config = dict(
    activation='squared_relu',
    moe_layers=[1, 2, 3, 4, 5, 6, 7, 8, 9],
    lr_router=0.00155,
    train_tokens=496600000,
)
Below are experts of layer 5 (counted from 0) of a mixture-of-experts language model. Rows are named router (the router's row for the expert) and show model dimensions 0-223. Each number is 128 + 24 x the weight over its row's rms, rounded and kept within 0 to 255.
Before each expert's rows: "comes after" lists some tokens at least twice as common just before its tokens as in all text. This comes from a sample of Wikipedia text that the model never trained on. Tokens count by the router's weight.

# expert 37
comes after: " |", "\n", ".\n\n", " |\n\n", "3", "4"
router [104  87  85 144 107 135 121 101 101 109 133 156 105 112  89 160  87 122  89 136 159 111 125 122 130 121 106 151 127 140 120  95 134 100  92 118 120 171 119 151  93  98 125 107 133 149  83 136  82 161 140  97 106 156  99  93 153 120  93  91  94 141 102  93 115  47 117 125 114 106 173 104  83 145 107 137 105 163 144 154 136 117 121  90 150 128 119 105 117  78 131 145 119  89 129 104 128 109 141 121  96 137  92 136 102 139 134  92 109 122 100  99 124 141 151 112 107 135 119 153 110 114 125  88 136 140 149 137 135 102 125 151 101  99 158 153 120 133 124 103 133 135 139  95  89 109 131 147 134 109 144 153 144 139 126 159 131 123 124  72 122 141 125 112 105  78 126 157  98 145  99 119  92 134  91 135 141 113 107 127 115 161 100 102 111 150 101 119 118 129 158 116  85  95 117 104 116 149  98 144 152 134  94 103 161  85 141 128 127 158  74  91 149 162 129 102 144 154 109 112 141 126 105 104]

# expert 72
comes after: "-", "1", " Binomial", " Time", " Full", " Sub"
router [144 136 103 165 142 139 125 119 134 104 132 100  95 112 112 155  72 136 132 148 146 142 129 117 125 123 143 136 125 154 136  99 120 125  97  83 152 153  90 172 128 107 134 111 147 158 118 156 123 154 131 172 186  94 164 151 131 158 119 160 157 154 147 128 107 130 184 118 118 119 143 144  76 118 104 154 165 160 126 151 143 140 139 129 143 106 164 170 166 157 161 154 138 124 110  99 137 112 144 139 147 124 105 129  81 111  81 106 142 120 114 120 157 127 170 121 119 119  62 149 120 130 122 104  89 167 131 175 148  97 116 161 114 131 127 151 186 153  93 130 119 110 150 130 139 119 121 156 163 140 150 102  95 130 171 161 105 152 141  95 123 128 149 127  97  69 162 155 122 158 125 116  97 152  94  95 150 100 153 113 139 151  98 116 147 105 113 140 124 164 150 165 114 152 136 126 123 156 115 109 155 151 124 115 144 139 126 139 136 108  89 130 119  94 102 112 110 121 149 117 122 174 149 138]

# expert 120
comes after: " the", " and", " a", " of", " to", " an"
router [127 103 120 152 122 114 103 127 103 157 159  92 100 137 130 131 153 127 115 105 114  73 125 109 125 106 100 152 106 151 153 144  93  91 145 101 164 123 135 113 127 116 153 123 120  95 127 113 130  94 123 128 106 109 126 132 147 110 117 137 146 138 120  81 157  77 129 120 138  98 118 104 155 144 105 125 138 159 147 102 120  99 153 100 148 129  85  79 119 145 120 105 132 114 115 112 141 142 120 121 137  99 122 159 106 153 112 110 115 148  96 140  82  97 148 152 131  77 163 150  86  96 126 144 115 123 108 139 142 122  97 140 127 147 120 156  96 159 136  92 158 178 147 158 162 143 119 148 120 131  95 147 137 153 145 120 188 145 113 147 166 115  87 102 150 131 157  99 128 142  80  83 115 109 118 140 131 129 131 145 106 128 114  98 146 124 141 141 161 104 100 163  96 155 115 162  90 134 131  97 133  96 120 139 106 105  80 137 131 182  99 156 146 115  99  71 115 126 105  59 106 125  76 122]

# expert 85
comes after: " T", " t", " M", "T", " P", " p"
router [141 128 119  97 167  98  87 142 140 116 177 125 152 108 107 178 138  86 111 188 118 126 119 137 118  95 123 108  88 122 152 119 149 157 165 115 121 147 111 158  92 154 132 113  95 113 118 106 100 124 152 120 119 117 136 129 115 111 153 135 117 143 117 108  96 154 144 145  80 178 121  83  56 158 139  84  99 118 163 128 144 155 164 126 129 103 161 145 129  86 122 112 150 116 131 126 177 143 170 132 122 113  77 116 118 102 129 123 145 121 114 149 149 129 131  94  92 145 131 149 100 129 120  89  63 146 121 160 170 112 110 139 122 138 179 102 133 151 101 148 123  99 125  96 160 131 152 128 119 120 130 110 129 144 134 111 123 141 123 139 163 156 115 125 128  89 116  87 102 169 120 102 105 160 117 126 139 128 121 102  81 157 129 152 137 162 149  96 133 117 176 117 108 118 132 154 108 130 145 135 169 161  86 125 152 117 108 155 129 129 130 114 169 156 133 152 140 173 150 138 145 144 130 141]

# expert 107
comes after: "4", "7", "6", "3", "5", "|"
router [ 89 105 104 161 129 115 128  91 113 108 151 153  96 101 135 153 100 143 115 135 151 130 132 121 122 142 141 128 110 121 136  90 133 129  75 108 108 145 100 151  89  98 134 117 123 141  88 156  94 158 137 111 130 111 114  89 160 166 118  88 107 145  93 106 102  65 111 134 101 133 144 103  88 144 107 142 128 138 126 116 127 125 128  82 144 131 104 114  96 100 121 102 145 106 116  97 128 112 146 164  99 108  86 107 100 144 118  87 104 154  80  78 148 148 137 106 110 162 111 162 107 149 124  95 112 131 124 140 146  98 137 146 105 115 178 148 115 142 103  98  98 155 135 129  86 116 110 130 143  84 154 154 135 114 162 119 133 131 134  94 141 147 113 106 134  82 115 154  91 156  94 126  95 118 102 112 147 100 100 122  94 164  96 122 145 120 131 128 111 149 148 105  80 126 125 100 133 166 110 136 182 105 102  92 181  95 137 128 122 136  75  90 161 133 140 135 147 149 124 126 126 133 140 102]

# expert 99
comes after: " |\n", "\n", ".\n\n", ")\n", " was", ";"
router [ 79 107  85 135 126 123 146 105 117 101 155 134 129 104 117 138 107 138  89  96 148 144 126 126 147 163 127  91 101 126 112 110 143 106  68 116  93 163  89 128 119 126 128 127 132 148  85 147  88 167 135 123 124 125  98 116 137 136 130  91  96 156  96 106 122  53 112  95  95 109 139 104  85 151  97 116 117 159 140 130 150  86 128  93 146 127 112 127  86 120 126 115 138  89 124 112 144 112 145 131 109 132  90 131 120 129 107  98 114 139  98  93 146 155 145 104 106 168 136 154  89 142 154 103  96 132 142 133 144  96 151 142 103 126 156 164 148 146  91 103 102 141 111 134  83 110 141 154 129  88 162 137 165 147 165 117 124 117 130  88 156 142 114 110 115  80 148 142  95 136 100 112  89 109  95 124 124 131  97 100 112 171 129 127 111 143 126 113 139 124 166 110  99  99 119  93 137 160 103 180 151 144 107  95 168  94 144 119 129 139 104 103 157 133 173 109 157 130 132 103 126 145 104 133]

# expert 92
comes after: ",", "s", ")", "\"", " well", "),"
router [107  83 168 152 137 105 115 123 136 130 146 133 149 101 131  94 103 162 114 155  92 132 131  86  87 117 113 110 110 134 113 118 140 120 135 139 108 189 159 129 100 100 177 151 157 131 149 153 118 107 111 118 104 161 148 142 152 106 121 132 143 116 105  88 100 133  94 141 148  93 136 128 101 117 142 112 116 104  82 174 130 142 103 145 179 136 124 149  95 132 101  97  96  98 142 105 141  99 157 164 170 115  90 163 122 151 168 122 116 132 100 170 116  88 135 130  99 150 143 122 122 126 147  93 117 120 143 145 120 104  92 120  96 105 118  84 117 124  63  91 142 123 101 147 127 132 115 180 119 139 130 122 147 131 132 141 128  94 104 148 135 131 142  82 129  73  83 130 125  91 161 144 128 143 148  89 103  86 136 119 104 116 171  83 127 158 128 148 152 122 118 166 114 116 144 118 125 126 125  88 131 125 156 136 136 118 119 168 139 129 165 102 157 143 157  86 132 122 113 126 134  83 137 103]

# expert 19
comes after: " the", " a", " of", " and", " The", " to"
router [168 159 129 144 147 135  94 154 101 138 132 114 145 125 121 143 142 144 109 106 107 135 103 105 125 172 135 116 121 139 145 108  90 151 121 103 149 128 127  91 129 124 126 121 105 154 128 128 116 118 103 142 125 103 101  91 117 167 105 160 100 138 149 123 128 120 104 124 154 120 157 128 124 121 159 125  99 115 127 153 147  93 141 150 130 146 154 108 142 141  77  92  84 171 112 101 121 109 147 151 111 162 100 133 110 116 129 101 120 128 105 135 104  96 132 146 102 102 143 162 142 104 143 136 143 141  63 115 110 126 117 133  98 158 124 182 112 159  75 113 120 160 102  98 175 149 158 124 172 143  90 115 105 147 151 124 137 143 159 151 120 149 124  81 175 169 120 148 124 112 142 123 129 136 121 149  72 113 100 103 134 122 157 105 134 161 164 116 103 141 113 158  88 145 120 128 112  60 115 173 153 110 114  90  96  70  94 120 136 101 119 126 115 158 124 112 130  58 108 141 127 108 103 165]

# expert 38
comes after: " the", " a", " The", "'s", " his", " Air"
router [135 142 112 137 169 122 113  80 185 114 130 129 162 169 102 140 103 115  99 125 151 115 133 159 153  95 140 137 103 128 138 129 143 165 152 160 116 112 126 140 105 142  96 177 158 134  99 139 106 166 136 122 175 144  95 108 110 149  92 145 111 139 117 157 116 165 139 139 110 122 141 111 109 143 142 131 150 154 132 102 114 100 136 148 136 157 141 107 183 116 110 138  89  76 106 103 135 167 128  76 109 143 100 141 131  87 140 147 137 133 170 161 163 123  93 159 107 154 121 139 119 123 114  86 147 152 149 106 110 117 139  85 127 155 108 131 138 119 142 168 164 153 146 140 128 139 104 144 148 115 147 172 115 153 174 115  82 121 104 126 125 102 155 122  80 150 146 134 158 151 150  87 182 109 109 138 108 105 142 126 140 113 137 141 142 166 145 141  89 150 143 132 126 135 159 103 156 120 103  83 109 101 180 156 156  94 135 112 143 116 145 152 102 160  99 139 134  95  99 152 129 146 150 131]

# expert 125
comes after: "|", " ", " |\n", " (", ")\n", "-"
router [119  87 105  93 138 148 166  87 105 100 132 115  69 121 141 156  90 111 162 107 169  94 176 100 116 134 129 120  78 136 104  97 107 112 112  92 106 116 132 115 110 148 129  91 107 110 164 162  90 133 107 127 113 119 117 125 131 126 115  95 130 115 136 123 119  62 159 112 165  99 119 121  83 114 130 111 106 202 117 145  95 144 130 112 168 120 121 134 166 113 151 114 104  82 137 125 133 105 141 160 104 118  81 175 106 121 158 130  93 104 109  96 115 139 115 155 116 116 108  93 136 140 130 108 108 101 122 162 124  93 118 144 123 116 160 152 115 124 128  86 134 155  71 142 124 119 136 117  89 110  80 141 136 139 144 152 150 122 110  93  77 121 125 104 154  78 103  92 111 117  95 170  86 113 124  96 140 128 103  87 126 149 123 133 135 105 110 120 139 136 113 116 132 134  92 131 156 121 153 133 120  97 137 131 130 126  96 149 145 106 101 140 121 157 131 110 153 117 115 137 108 106 104 138]

# expert 24
comes after: " ", ".", " K", "j", " that", "_{"
router [130 104  96 120 142 103 149 132 128 127 143 144 121 126 124 157  68 102  99 134 118 114 128 109 102 147 114 123  99 157 136  87 158 129  98  81 126 163 103 141 131 102 131 107 120 138  80 145  90 135 162  91 123 148 108 149 163 151 157  84 107 165  97  80 110  70 106  93 126 112 169 107  66 128 123 110 119 166 110 127 139 101 122 115 126 133 137 133 118  93 151 116 105  86  82  89 121 126 148 146  76 146  72 131  79 128 113  88 104 120 133 104  99 104 142 101 116 126 129 150 121 131 145 104 112 144 146 170 119 132 132 147 107 115 172 119 126 163 113  91 109 130 150 135  87 135 141  99 144 131 155 115 142 124 126 125  93 122 116 106 117 162 117 107 100  75 148 116  93 127  93 125  97 117 103 140 110 105 121  87 107 155 116 132 141 131 118 120 115 118 171  79  94 106 139 105 108 143 116 173 116 127 109  99 172  95 123 114 106 142 101 100 149 134 168 102 121 144 149 117 129 128 122 111]

# expert 54
comes after: " ", "\n", " (", " |", "-", " www"
router [111 140 111 149 123 107 138 133 108 128 157 160 120 116  98 142  92 148 154 114 174 134 124  85  86 174 122 142 149 140 128  88 113 116  79  90 122 123 126 138 112 148 120 122 130 130 122 131  90 134 145 142 140 131 116 153 142  91 125 113 115 135 151 120 117  80 132 100 113 103 130  96  75  96  84 105 111 169  90 116 144 120 113 144 158 133 150 138 127 119 136 134  94  82 111 118 128 131 149 116 138 137  67 178 109 141 123  94 120  95  78  79  97 110 162 119  97 116  83 154 156 118 187 158 111 122 140 160 135 127 161 132  89 131 176 130 100 182 107  79 121 143 123 125  87 137 128 124 111 114 107 120 122  92 115 119 140 108 117  85 148 144 121 128 126  76  90 112  75 117 125 129 130 111 120 144 129 100 106  93 114 158 133 116 153 141 131 133 141  99 141 147 113 104 123  95 135 114 102 128 152 157 112 136 171 112 116  79  80 154  90 107 119 113 126  96 115 129 109 130 143 112 100 149]

# expert 95
comes after: " the", " a", " The", "'s", " his", " and"
router [170 118 150 133 138 138 111 126  96 131 145 128 176 122 123 150 112 159  97 136 106 147 100 125 112 100 102 112 170 124 114  98  78 142 114 154 161 127 105  65 138 114 106 153  81 136 167 146  66 141 146 139 109 106 101 109 133 108 112 177  93 141 149 111 146 113 106 119 146 100 149 106 123 120 120 133 160 137 156 151 162 178 113 135 160 113 159 118 154  97 115 144 110 116  72 104 135 125 160  98 129 128 113 137 144 131 131 124 111 152 134 167 125  80 111 158  88 118 145 143 108  82 121 158 138 136 168 125 143 142 183 161 107 159 187 164 115 119 124 156 121 154 101 120 132 110 121 150 174 113 115 122 151 128 157 127 112 113 152 128 102 134 125 182 133 181 124 151 105 101 135 166 153 178 130 130 119 101 135 109 160 113 115 116 116 135  99 188 119  93 137 120  82 158 104 122 132 119 119 118 121 132 139 158 107 127 149 118 128 128 167  98 133 134 157  87 126 119 141 120 109 138 115 117]

# expert 109
comes after: "1", "0", "2", "9", "8", "7"
router [109  84 131 115 140 147 151  97 110 130 144 155  94 114 141 133 137 123 141 123 127 158 130 126 118 161 135 106 109 113 113 110 138 150  89  91  87 139 117 108  85 137 171 120 125 122 101 167 118 120 153 129 137 129 135  94 113 118 155 141 148 126 115  90 121 122  95 110 124 127 176 107  72 142 153 179 115 161 114 118 134 106 117 121 111 151  74 128 148 141 134 130 169 130 142 140 114 152  94 132 124 140  58 151 128 129 111 112 111 127 147 156 141 166 155 111 110 139 112 131  95 156 131 144 115 156 136 118 151 106 152 176 140 148 102 120 102 144  78  99 102  98 101 138  85 170 123 119 157 153 145 152 146 142 101 138 114  95 144  90 119 124 144 123 101  70 162 140  92 122  93 138  95 139 109 116 136 106 125 144  81 102  89 183 144 155 141 132 108 137 137 103  89 133 127  71 121 157  91 185 169 142 127  87 158 128 136 106 131 112 120 142 109 145 110 135 116 127 136 114 190 153 123 139]

# expert 7
comes after: " the", " |", ":", "|", " in", " of"
router [136 124 118 141 146 113 135 150  98 118 124 112 118 113 121 171 111 153  93 137 134  93 130  97 106 141  91 145 134 115 131 167 112 105 156 124 128 102 116  83 121 147 136 104 104 118 162 108  81 137 159  98 155 106 120 114 131  92 131 141 137 126 139 103 143  78 109 150 108 146 137  96  70  98 125 137 125 151 122 149 135 103 127 145 105 110 156 147 142 120  98  99 135 110  97  86 158  73 134 164 136 138  78 129 137 159 106 104 102 139 104  94 105 104  96  86  96 125 136 176 136  98 110 128 156 134 101 153 162  97 179 133 111  77 125 151  97 168 122 137 111 136 135 125 163 104 168 107 114 104 122  92 138 139 129  97 122 109 129 138 133  94 155  76 122 161 130 106 119  89 102 148  87 137  86  87 114  85  71 133 139 113 165  96 133 115 149 118 138 116 113 126  94 131 155 119 158 186 115 164 133 136 117 145 150 125 135 163 114 155 155 137 137 149 128 131 148  97 121 126  96 112 102 125]

# expert 74
comes after: "w", "h", " |", "l", " h", "k"
router [153  89 117 150 128 113 110 106 110 133 121 109 113 117 149 165 117 160  96 131  84 135 109 106 103 155 104 144  93 125 104 135 155  83 159 152 121 149 157 141 101  91 126 101 143 157  74 146 109 121 156  94 134 141 126 104 126 130 136  86 111 118 108 130 120  93 143 143 143  88 140  88  82 124 141 128 131 193 121 150 147 108 134 118 134 130 137 125 101 119 109 160 134  63 133  85 179 116 129 120 109 151  73 109  83 127 142 114  98  97 149 101 143 136 125  97 132 165 166 129 161 168 113 144 115 131 147 160  90 161 134 103 127 120 155 105 107 131 121  60 119 122 153 139 104 155 100 136 122 132 100 107 145 135 119 155 106 135 147 137 111 113 147 115 145  84 142 121  82 152 149  98  81 139 111 137 159 108 116 115 138 130 141 145 150 126 133 141 100 169 153  86  61 115 152 130 122 113 152  99 128 168 145 151 145 122 165 125 137 121 121  81 136 141 118 131 165 126 144 118 122 105 102 100]

# expert 59
comes after: " |\n", " |", " ·", "|---|---|---|---", "|", " R"
router [136 106 130 130 124 113 100 127 100  89 119 111  94 122  81 111 160 136 152 127 164 140 147 115 136  93 113  94 147 171 174 100 118 107 121 115  76 123 110 160  79 127 165 115 164 142 102 146 124 152 113 100 112 118  74 144 132 104 123 137 112 155  79 132 110 129  99  79 129 150 132 167  97 135 107 120 116  96 143 130 153 122  95 143 157 111 118 115 137 112 156 133 124 110 137  77  83 125 132 138 129 142  76 137  94 118 157 108 118 108 130 102 149 134 147 168 106 129 137 134 147 122 124 120 100 166 148  86 180 164 132 155 156 141 155 136  99 151 115  86 103 143 161  98 139 115 115 115 119 114 175 117 130 108 121 109  97  95 110 148 117  85 133 149 122 158  88 154  93 157 118 152  98 152  82  97 135 124 127 116 186 140 107  86 140 121 122 128 149 157 165 104 135 119 154 145 133 122 123 137 112 113 106 131 109  99 143 120 118 149 103 134 130 159 156 152 106 188 120 125  90  88 124 118]

# expert 45
comes after: "–", " ", "-", "/", ":", " in"
router [ 98 121 121 161 110 138 163 131 154  89 135 135 133 136 135 146  88 176 102 117 149 115 156  87 108 104 153 140 134 147 108  76 129 112 143  97 127 106  92 146 103 144 127 108 107 134 112 119 105 133  91 104 113 158 145 111 147  99 126  90 102 119 141 102  99  79 130  90  99  88 156 147  69 121 111 103 119 159 141 118 133 117 117  99 125  98 132 128 101 117 140 114 136  74 117 156  91 124 132  94 104  90  59 104 119  99 129 115 158 106  69 104  82 132 138 130  96 113 110 136  86 155 138 111 122 104 148 139 118 116 109 140  79  92 164 127 143 152  93  83 113 109 149 138  99 129 113 140 116 131 102 113 140 124  92 104 122 134 134  78 154 148 139 124 122  82 133 120 125 125 105 113 109 135 100 159 159 138 112 109 137 120 150 113 157 110 110 134 145 161 152 100 127 134  86 110 119 105 104 143 111 111  95 123 160  52 136 110 108 142  99 122 152 123 139 122 167 139 111 120 148 111 134  89]

# expert 17
comes after: " \"", " (", ".\n\n", "==", "\n\n", " =\n\n"
router [138  86 180 112 119 125 104 114 127 114 150 117 162  92 159  93 132 138 132 106 160 115 125  91 122 113 120 124 148 136 120  82 104 151  93 127 153 119 132 158 103 139 101  71 139  99 161 109 116 117 142 100  75 150 128 153 126  90 147  67 114 150 135 100 100 123  98 106 119 170 133  94  93 115 141 100 170 172  72 152 147 106  84 155  88 132 139 149 156 138 128 175 107 107 140 119 112 131 112 128 112 127  95 112 123 102 101 112 122 118 110 156 107 103 121 138  86 103  84 117 115 111 185 143 153 109 119 144 137 147  85 174 141 126 103 133 119 148  81  99 141 131 125 148 147 123 134 140 100 164 100 108 128 132 106 149 163 110 128 158 143 155 161 153 140 153  92 152 120 105 118 147 103 161 101 191 124 132 114 135 140 122 121 120 111 127 159 118 138 112 106  95 131 137 124  94 113  96  94 153 156 144 161 133 132 107 115 123 124 148 100 123 129 120 146  88 122 103  86 132 125 131 102 102]

# expert 111
comes after: " ", "–", "\"", "a", "o", "i"
router [134 122 119 155  94 107 138 101 136  79 126 115  92  89 129 162 103 153 129 133 127 116 131 114 122 138 144 133  93 152 143  76 135 102  87 155 146 159 114 136 119 126 158 103 114 133 101 130  92 165 124 113  98 156 125 132 139 134 112  81 112 144  77 112 118  77 165 135 124  92 158 120  70 157 132 123 137 159 115 154 154 114 147  87 129 150  89 146 122 121 154 135 138  83 111 112 142 121 132 139 105 124  81 103 102 152  96  88 103 109 118 131 139 166 117 142  90 155 131 146 100 139 160 123  98 124 149 158 121  90 125 165 115 131 172 159 125 173 121  90 110 142 142  98 109 123 116 140 127  93 117 144 127 114 127 117 105 124 140 107 132 167  96  98 120  62 140 140  79 140 132 155 113 117 119 128 147 114 118 125  96 141 103  95 119 117 122 142 107 153 151  99 121  93 102  97 136 182 125 176 153 125 121 104 161 106 146 108 166 113  80 129 151 128 171 122 146 159 135 164 136 164 119 108]

# expert 43
comes after: ")", "8", "6", "7", "4", "5"
router [103  88 122 129 137 125  93 120 136 137 123 135 124 108 107 167  90 143  84 143 151 144 149 146 122 130 113 116 105 128 149 101 134 110  76 110 121 118 145 138 141 116 107  90 117 137 109 154 117 131 112  73 112 127  90 144 161 122 144  89 135 127 138 124 125  76 113 115 151 148 160 134  75 156 129 163 120 156 115 123 143 121 135  98 108 118  73 171 132 100 143 126 143 110 146  98 150 114 120 169 137 129  70 135 114 140  96  96 121 130 104  89 163 162 123  89 139 160 120 173 116 148 154  87 111 114 131 165 160 124 118 145 100 100 152 129 152 167 110  86  74 134  97 126  98 158 118 171 145 147 150 125 106 122 129 114 140 110 139 109 127 143 138 117 102  61 134 153  82 105 129 139  98 131 102 119 165  72 129 104  85 170 127 146 108 125 129  83 111 149 132 116  98 114 124 104 119 135 110 169 149 147 131  78 163 120 115 157 160 120 106  89 131 141 111 107 150 154 143 115 106 122 111 124]

# expert 97
comes after: " ", " |\n", " the", " July", " August", " May"
router [ 82  85  88 153 106 133 110 112 116  94 133 141 111 114 130 166  87 135  85 121 156 103 141 103 129 135 114 102 113 132 131  87 100 101 101  96 101 161 121 126 104  96 113 104 126 167  90 151  93 184 153  97 109 141  96 105 155 131 128 106 107 164  90  84 125  70 141 112 111 125 148 112  81 135 118 119 116 160 114 144 135 116 122 101 130 125 133 103 130  93 122 121 134  80 110 103 144 128 132 125  88 135  85 129 100 133 121  86 121 142  98  82 119 153 136  99  99 135 109 165 101 147 131  85 113 109 140 130 104 133 140 137 103 119 171 157 102 166 115  75  98 130 124 133 108 149 146 143 127 101 135 146 149 116 141 132 101 131 118  96 108 171 105 127 106  73 132 156  85 144 117 130 101 100  94  96 150 111  98 116 143 166 108 106 124 146 119 102 122 111 158 107  73 102 115  89 119 147 114 129 144 133 105  97 168  83 126 141 135 137 107 123 153 158 157 117 142 151 120 113 143 136 129 120]

# expert 69
comes after: "==", "|", "Early", " his", " Early", ".\n\n"
router [131 127 122 161 138 120 104 138 124 144 146 113 141  95  85 173 161 115 157 150 145 142 120 128 121 178  98  92 154 133 106  99 112 123  93 134 127 175 102 137  71 105 168 150 126 137  99 140 132 163 125  77 133 100 104 122 145  99 124 129  96 142 163 148 151 135 127 121 138 109 157  97  61 124 114 123 124 137 117 143 148 141  91 170 109  93 115  90 172  99 111 108 119 103 122 108 117 118 144 115 106 158  80 139 105 160 151  93  88 127 139 162 138  95 123 158 125 167  78 166 158 146 131 139 118 198 108  73 153 136 117 139 119 161 158 111 121 128 148 121 117 144 163 148 123 118 121 142 136 141 167 130 138 129 131 111  84 103  82 102 149 103 136 161 117 127 128 139  99 177  92 157 191 122 104 144 110 112 119 123 132 100 108 105 152 120 146 102 123 120 107 134 123 164 169 109 152 136 141 140 136 151 158 137 120 128 154 139 144 111 109 108 122 135 140  94 123 147 114  99 127 137 158 127]

# expert 50
comes after: " H", " ", " L", "H", " (", " Ch"
router [105  97 131 140 110 149  92 130 148 136 134 142 120 104 145 140 125 113 126 154 140 119 117 115  97 150 136 125 107 127 113 112 122 123 111  92 147 122  85 166 106 129 115 135  97 168  81 145  91 131 127 143  95 138 115 130 138 100 140  73 132 150 103 110 111  82 129 148 138  82 142  84  86 112 138 122 104 167 137 131 158 131 104 134 153 122 147 156 117  97 106 125 131 129 137 117 145 155 132 148  91 110  85 122 107 189 114 112 131 131  90  91 141 152  97  97 110 149 138 130  98 167 104 102  91 100 124 153 138 105  99 108 146  88 152 150 114 128  67  77 150 102 141 137  95 157 141 130 128 117 137 154 153 145 160 138  97 172  86 134 125 183 149 125 135  90 131 114  91 129 115  93 104 150  93  95 129 143  88  87 106 112 117 106  95 132 122 129 106 143 143 141  79  96 108 128 106 126 121 165 152 131 103 108  91  94 102 104 105 152 152  75 160 153 111 141 135 113  86 124 144 135 113 120]

# expert 9
comes after: " ", " |\n", "|", " would", " were", " was"
router [118 105 106 156 111 132 122 110 138  98 146 134  99  99 134 168 116 116 103 125 155 104 176 100 113 144 114 139 123 152 107  96 170 114  88 111 145 125 114 113  79 121 102  95 124 142  87 150 110 184 107  96 119 146 114 121 157 130 134  97  91 147 108 111 143  62 112 145 105  93 146 108  87 167 122  96 103 151 125 160 150 118 156 117 167 149 107 149  96 101 139 126 163  80 125  89 113 118 122 140 111 127  81 133  90 135 120 117 127 160  86 108 113 137 144 121  99 153 108 143  92 148 143 116 121 101 138 163 154  90 115 121  93 121 156 170 147 165 117 102  99 148 161 108  99 181 184 131 127 112 117 129 128 114 148 139 144 129 154  93 103 159 124 119 139  87 143 163  89 126 137 117 122 127  99 136 127 127 109  90 106 166 121 100 110 134 153 105 117 130 168 101  90 118 125  95 127 158 146 153 147 152  87  95 154  99 121 110 126 121 137 127 143 138 137 111 184 147 134 113 131 144 137 125]

# expert 23
comes after: "Personal", "-", "Scientific", ":", "\n\n", " United"
router [105 153  89 140 158 126 105 118 128 119 134 125 110 107  95 148 119 117 121 170 177 175 101 164 146 124 135 154 133 139 142 104 137 108 113  82 108  91 126 149 126 118 116 137 132 118 122 155 130 151 112 109 192 118 125 128 172 108 125 137 138 158 125 158 131 142 154 117 125 135 159 169  92 120 114 154 135 167 158 135 154 179 144 130 144 126  95 156 131 132 163 161 146 103 108 133 116 151 107 177 108  86 101 161 109 158 130  89 121 137 153 141 153 128 148 108 147 140 101 162 116 139 146 116 121 172 123 132 163  99 125 171 140 118 147 108 154 140  83  99 113 111 179 102  99 132 139 131 124  98 149 173 147  92 120 111 126 127 126 106 150 160 126 149 125  83 171 167  84 110 102 111 129 147 125 133 167  85 133 131 113 133  96  96 110 114 147 113 121 120 151 155 148 180 169  92 134 109 128  99 148 187 122 115 165 139 148 155 160  93  92 126 114  85 120 133 127  97 141 121 141 145 134 140]

# expert 10
comes after: " (", " \"", ".\n\n", "\n\n", "==", "==="
router [118 110 115 153 124  95  92  83 142  95 128 127 164 110 146 171 124 152 142  92 144 155 135  99 135 119 145 103 122 109 123  90 114 137 155 132 102 111 113 154  81 130 125 117 150 152 140 109  95 143 165  99  91 154 134 134 118 121 115 105 104 149 135 130 101 157 121 105  75 125 127 109  77 153 103 108 144 174  85 145 138 109  89 178  96 121 118 155 153 133 107 147  82  87 125 114  98  90 143 156 138 168  72 148  97 103 102  94  91 118 149 153 149  82 145 106 127 105 138  93 156 140 151 129 144 116 106 161 145 128 126 159 101 103 102 111 110 155  74 157 138 135 113 137 132 129 126 150 119 135  85 109 114 127  96 141 120  92 113 129 122  90 147 134 120  87 118 106 121 103 132 161 108 135 100 144 146 103 112 131 143  80 117  97 124 142 172 134 132 123 145  91 109 120 129 141 112 132 129 167 148 152 155 165 142 142 133 159 132 140 118 139 182 154 163 100  96 130  94 161 110 117 103 128]

# expert 34
comes after: " ", " (", "\n", "–", "|", " +"
router [165 137 131 134 140 107 102 135 140 106 141 145  83 132 117 142  87 142 141 150 167 142 142 110 121 149 132 152 116 152 150  65 120  96 119  95 129 168  99 146 113 152 132 106 134 139 104 146  89 120 111 142 107 115  98 128 131 123 106  81 103 166 130 144 111  71 150 112 110  87 141  99  65 121 122 124  99 164 115 153 162 143 109 142 178 133 139 141 108  97 146 128 133  66 120 125 104 163 167 146  88 151  68 113  87 148 125 108  95 119  75 132 113 132 159  90 100 128 125 126 136 150 137 141 116 139 128 167 145 105 119 141  81  91 160 109  95 159 108 102 102 135 121 158 104 147 118  96 115 101 104 141 132 116 105 158 130 113 125  96  90 154 111 132 104  85 107 160  69 137 100 120 117 114 117 116 152 108 115 110  84 148 108  86 142 130  98 123 106 107 157 140 118  99 134 121 151 138 121 159 131 136 143 122 124  92 116 104 111 140 113 112 140 131 157  99 143 161 114 125 115 105 119  94]

# expert 61
comes after: " ", "–", ";", ".", "See", " there"
router [ 76  90  99 148 115 117 143 106  86  99 152 142 114 130 129 156  97 147  86 120 150 148 139 127 123 137 123 108 102 133 132  96 155 115  83 103  91 159 101 123  89 117 123 119 144 152  83 145  92 157 137 107 116 125  87 136 157 133 125  96 111 146  85  86 102  56 119 126 124 110 152  94  85 134 109 137 115 162 116 132 145 106 129  83 137 122 123 115 122 102 140 120 151  88 112  98 139 120 144 144 108 125  93 119  86 158 101  91 114 147  90  89 106 129 134 103 119 141 116 149 110 136 147 105 101 141 151 142 137  99 150 118  99 104 155 154 120 157 108  92  94 134 116 121  92 145 149 141 124 128 138 170 143 122 139 129 120 126 138  90 145 124 111 116 106  82 143 147  93 151  97 120 106 102  92  90 152  99  98 108  87 167 113 121 111 148 119 119 114 123 170 119  80 120 120  82 126 134 101 164 163 161 107  79 147  93 113 122 135 112  89 120 152 154 152 112 160 157 134 125 148 144 117 104]